python train.py --n_experts=40 --head_dim=128 --positions="rope" --tie_embeddings=false --weight_decay=0.71 --decay_shape="linear"
Below are experts of layer 9 (counted from 0) of a mixture-of-experts language model. Rows are named gate (a neuron's input weights, with its number), up (a neuron's input weights, with its number), down (a neuron's output weights, with its number) and show model dimensions 0-255. Each number is 500 + 25 x the weight over its row's rms, rounded and kept within 0 to 999. Numbers have three digits each.
Before each expert's rows: a language model's description of what the expert responds to. This comes from a sample of Wikipedia text that the model never trained on.

# expert 12
What it handles: Head nouns for organizations, places and roles after the or a, such as government, company, school, Secretary of State, followed by was/is.
gate0:527540512498488500511495542502498498491491479477511473513515520480481551537504531535528524491512523488510490496497490507496502492488481500522486503484478497517520470509477478503530483564538511459489465484515526484480518476508522481466513483510479470480534480443485508536492512498506503512523520514503468517444432492495516538488518547477526529476539499479535523508461492497497495514482461483499523504529514489490471482461519522510503521528504481520494487501493500492535494475465524492505473509511533546539494468485495488499483477496439474464538503534500572521476526459519488534476547451498484500525497500469522492495482490528515484549499513448521513489493531520495462490441486506495471511519524498433465477471492473494533478528496504484493451508451494474516516496534570
up0:487518525469518519505492489535476507506555526481479481474553432497514496476498485543496530495513453504487510446447473486482508509477442517527498514489507560504497520543513506533517511485486534530449498534546524479534502465488512486490455504497446521494517498501514534504531463482492493495489527500492497538459514481473502494467504494485495508530507538495502517449504515459499498534485506477493492495496489508496477472488465468512511510469509515550523463522485482511453529511470569487503536526476443494471507478474487467476473497496515472534524458453466485524486524514547543520478503510477514527470520493488505527486487457472518464491502526493501479461445560527463476456515513497522471505555521487476435509525501493518497472492538480508537479502505500488519526507492550
down0:490499522500478516526474512457511477485488520505526501525517508466531496479509517432512497475476512472500500488500552489473493517537513508458524483517525503530506506470517499503516486529503508489502544506495496474533479524521531492499490542511511509499509485472530488467531496500497495511516520495510488484498479522463430476491480523466525515500502483494491466499504501519504504485565494494493486467475470504489503503486513560497466478509491479441502489489538505530467526511532502576560501499486519485499500493536523480474472517561470490504527486509435510508468459463528532474540501515507540462506510547500469534497495501519484481478448458470521479529506520544478507467529490528491545496495486531483549466484474557518565501501490456543526473499515494501466492522526498

# expert 37
What it handles: Verbs and nouns of people's careers in biographies and plots, such as played, worked, debut, won, film, performed, his, her.
gate0:484510486500505525495474526496462503511495487484546481495578462481478527517519539475498494460525468521473470490478536501482494493522503511557496480512478466525482452481508491502465533506515483481512427489485464528524526473480490521495527496519498457495524509511514521469483502500524480478515477497482496500505498505444497495482552458514504473511504560492469521514497531519571513523559549512493501495535530469475484506506470539515488535564504473509470513512469470538532494488492522536470486488512532492499509505510501498497549522482462479472520505507511512493525470461480478518542505534504471485526452518505503512473514478537459495511479549510510505525536506512465454486484465459521494495514461520494488496509474578462537503523489463487526545515523506491514500488532510
up0:530456477467495529458459479536479519503539498488505472518512482477490475499519492508455524476502439490476527537509487456460491480522484476532518520541490514519508499502448509524496549502532478514478495497532496479516502464492491527490510483507503445497513457466494520510498496494538462505522525540497508498542546510466477510519493504512511515471500524536533496533501515504534466479509545508498494464520488494538509508534493524505504515506444541516500496556476524491514454475502511536492487507535568499511540558506540526453532499478454502532519486509530510484511454437477528494508460473502497480508528505577506500506529498536478454482483517492474465523492495519462509460488469457498499493543504507485493484487495542492526455515498497468500492535487471472477515528504498
down0:495502518478540534442501548464511458472527504487502495554477566502502499527485523505517483496519506497473517468463483472505534514509510461558528485481491513496516463486437510480529546488499472498506493523544523461532494485529505499511531493490524498486481520514454486530516502496525505483546488469464535483480490528512501513515463481502472490499549500475510497529451526456507474483507458486477446472511488504514502481517490491499439521508459454510520492517508489498486465473499485502512505518489500502524498538504486572471502521513511473482486512547502540446532523507536432484563525466467529481513487455539442499478540489541493518470504469493526458454482521528490483475507519502515509507507442489526511497452480505522487509489443471438554523502466535521468517508517490

# expert 9
What it handles: First names and mid-word fragments of personal names, often South Asian, in cast lists and sports tables: Michael, Raj, Ashok Saraf.
gate0:451539465534530501536485584489531519494486528524542516459494494479493499514513517488505463540499520476441479471519443431504472505499529485525556486501510448464513503501515457556481477491480503509483483477515515504496481463486486463511530465539540537490495535480513544484488488461493490520500529496501462479525493529492506496523502485479512535494463461490467532493533492527536470518484494494470522527516462465510500520545458533486506455491545453508524516531487497521480511525476499533510516505486497496493534495500473513473497492514526479449492496485551511513518505518488525512511501480502536497431497440498517547485515468481499487527517496518580474573530488490517462502456460464486531526491481488482491495533479489476510489480453531496539535533455496505491509496532500
up0:510458509494552514507476542468506506509520485521471513487535479509491483469544536507483493523539458451508492498530490445482513507515492512450530518481522487480516506476543457512496511503536493453517494498451468560517506491551501505492481503516482497504487503480522517495488529505482496522501478477510517536504417470415520457527510481520508492515521483518492497509501526529528460516482472485511517478502468469520532473530544504504487423487463497517468493495555483509499468503470480486498492467532491517476476500493482481476515489492492483496508514484527515521501542526514514503467503563539498492437486466475521474508519497505485534521485452509503494476507494520530515498487523499481517507467497481488498506530507493508488507529496436493521459482494523522510487499444536
down0:501469509525528486515456487478513512546440467501506543525492539508502512497485493501481505460502481480489550466534552503524496482563500525520512482480484481494477511485507486515430505543498487517500510468511461536519472492473494492465512484520513442559533484479507476521542482492495462508495483491482536493492508494532484515476428535461516540501493494498534530445494454488496490464502528466529496458481454514498513483521494499465517532542466502516485496497473504515494499461468534549493508503450490488506514518505471531496480470529506532487519515518534493510481496540510498540504525476468506499458512517528501487499439525537481486466475487531495476532563510524504474541503461502474524509481547518508496481545494499503504449510518473453521455496539458509478506530508491

# expert 1
What it handles: Attributive adjectives and adjective endings after articles, such as local, public, different, high, small, fashionable, potential.
gate0:504507518525537505499523516484512482488499517476503526493493540510510514486517480482486557500469498496506534507483552456460467489494561528516510492499529497494505507495476488509479565502493473528502477501510486501471489500497514507468471466510565463493518564518476517499503491479503478509507461545502499498545519520503478477448484487494492471517459505510527466478507473475510496485546547546455505489482498516499484507476465502536545443534502462483506474527504492500513467494549503533455536507438509478537489496504498511502521501481510490492511518550498496522509512456489466473492491519512475491505525484475545526474541476482566495516471496435554462506481490507506477456488487488554525470476499493473501491530466491507528518529496494468497531494494489529553513470472471
up0:522509509501480493465483480501506481492525497534470540494463532493537518495498537492487527513459485496510541460543496452518478497487508537512526479515528512508480534471526496523496520530478478529505479505519482521484557495534513486510479499502533501522495488480493510506529463507516519508485449509477499518508530468491494468505475503521528489560479516495542499487523502480516477525531504551496515525477499514486530464466485479474499476537484457501467493509488490523491487491554529524500501479492496492503502486506530550478499499493534485510493519545461513548551506440494511467494492508510523477477573518502509531501527501511513559477489482437510472502536511533538506502489546498534494437491526489468515514555447473532523503457504503532448525520481507515492524518507486
down0:539480514532521484467500477502531487468530457542509504501481497481531485475512492505498485455548461508498504477510504489501543505495528513482519477463493455492477472504481497538505518542519490488482520475550479535471494513500449479480512527491486469514488445520520490535492486508502476513507470446472439484511498476547507481474508534507472530493505512476533487459500498489495502520522494477460505547504539522524509510507520494513500551512515498494541483501508482479527493529526502516500486526532499552502510472514534519524493479497502491555473507481500529528529517492516498499532529495494492493484510472509478506505517510516503494469498475480550463497513553559543514458519498517511497500479535478488504503495479514517511487515522509486465522520501517519540512535509514

# expert 15
What it handles: Line breaks, == heading markers, table divider rows and opening quotes, plus first pieces of words at line or heading start, like Pred-, Pres-.
gate0:462502489489465538511487453474444500544512537488477501479526467474492485516472469486503506523517462503536530431531489535493507465471494525522505469541528479479469512505464510523482530497508470535498477511468532478531540509494522540440444467461449468489537475525523547471541485470492465484504471480520515519457481553472497508521547488468492502500495525515514483480496483479513495465481472501482504498522487466495540509486500494533508500554496517476488501559459483542497498520527487494508536496478490527485490516510507496531560497518524477494489540484500465525489499495512499484497508533490510481469509480499507501468491509483497523461506475524501501473442497500518534487504514546531518491486507509492528502554509513490511495480478521503464473479496494539490505521489505
up0:483472508515506490509536443514505472488461522467482496469513466481518470492541496549509475494491509521524505503492499512481460524484477477527463462477501475482471531485473520511449518471513537526527507520492509497515498526510506538457505493549535496545484576510511522489562517480505472470500469474517480499489481524512505536572506497486488499500516513474518545504513484503490524462460464502512501498492511519493523519469461508554515513510459499464497456518445538495522515542480524506524578491516509522529501519469492476483509520494554473487559545521465496514518503491474520497483488491479502490501500504533481454491464512472495466478480465502518477459496515483540525506497488502508467499513516504471517517556491519495502482501506518523498461482485477523471517506442519
down0:523537473500477501489491491443512511510475537481503485516506516489484474543471524497526499516475522520496480474534473498534548526459478517517452519490503512491498482523512494537473500484531466515516544500518500498491508498522516487511503526472496537505503499514467511483487497451454460490475496478489496505525520472499519496488475497473512506472499479476487502503499487493477504523494468506511491530497523539510506524511507513500519521475475489499534480520525504473498487480500516488493505488505456500545520525464473528499500489526494460495517471530531456510542476495511536512451503448517499482463420463499496496498501487505494503472540473454483510518509507506475533528504493478518406512508513490441510483546483492505473480463510499485507511518524552532492461524485485

# expert 18
What it handles: Early lowercase pieces inside split words, such as sp, gl, cl, ic, id, as in clandestine or reconsideration.
gate0:478516512485542514477473481466465534525509539521478461499495511447505516490533477504523479547508521547487504498512464499548478476494467478516489532520519526525472471493513491483469477513504489526505480470534506512502488455525512455451468525504503475480550461534518515486548515479470526540499464480524483502527517488477491498496469509456463504503540521527468497493537524518481490516495505511528520481510485511494484547509510474515486522549502476516456524531510516529504477522498479489569524485495477491496502507503473455453470481514497491493484515486539461493497497521507514476547458572506506500507489505522501518466514481544506477518483480494549498496474517495501493482485462493479499501515473506525482516514442548533478480528514513470494494471520493531510476556470489
up0:480475492541453485543504492472548459518502523499448497480509536451563481495481511505529529493478510514452520527450512438497494484510511543505533486512543468526486530516450519483520509446491487530442543495561529517478471466456446526502469514459518477483502519522522503511525530499475472482551555524551540501518471473508466529480480493473485526535500524517524473492507514474543523521504523500495493520510514507488490460496557510468480523468504497506496510461481506500528510459494494497497497537483485500455511496511519483465518499488517460469504512482521493492488469488476474446495452471485491495504456531528488499507517505527529479532509500498494496514490491502504486475510443481522509528531512502509494517517528502500527513476502502480505482483471493495509530478479473
down0:511527479462549532510530459492499525497480489527490513479493512492492525517511490474450460518505502508487510543517475510506504528448506509506527500531511489495550497511479532488530474485539512506508487516465498519497490530471515503525491500557488506484475489527506498511490514459514506475445497504561482519489467465454469522524506491482504494490500539518504545527549545494520469500518489492512486488492507452472450559484484482513508493513536502541499513496482463534502515507527506539545524529520517491524494496473519463516488444519530546458508512481499508493507461498493508487474499510480511506508488555486505494473498511542504496521514491453518452516489486509500536497501491520510517543524487473517544467499488511554502523486541490496501535490517533516519526476495487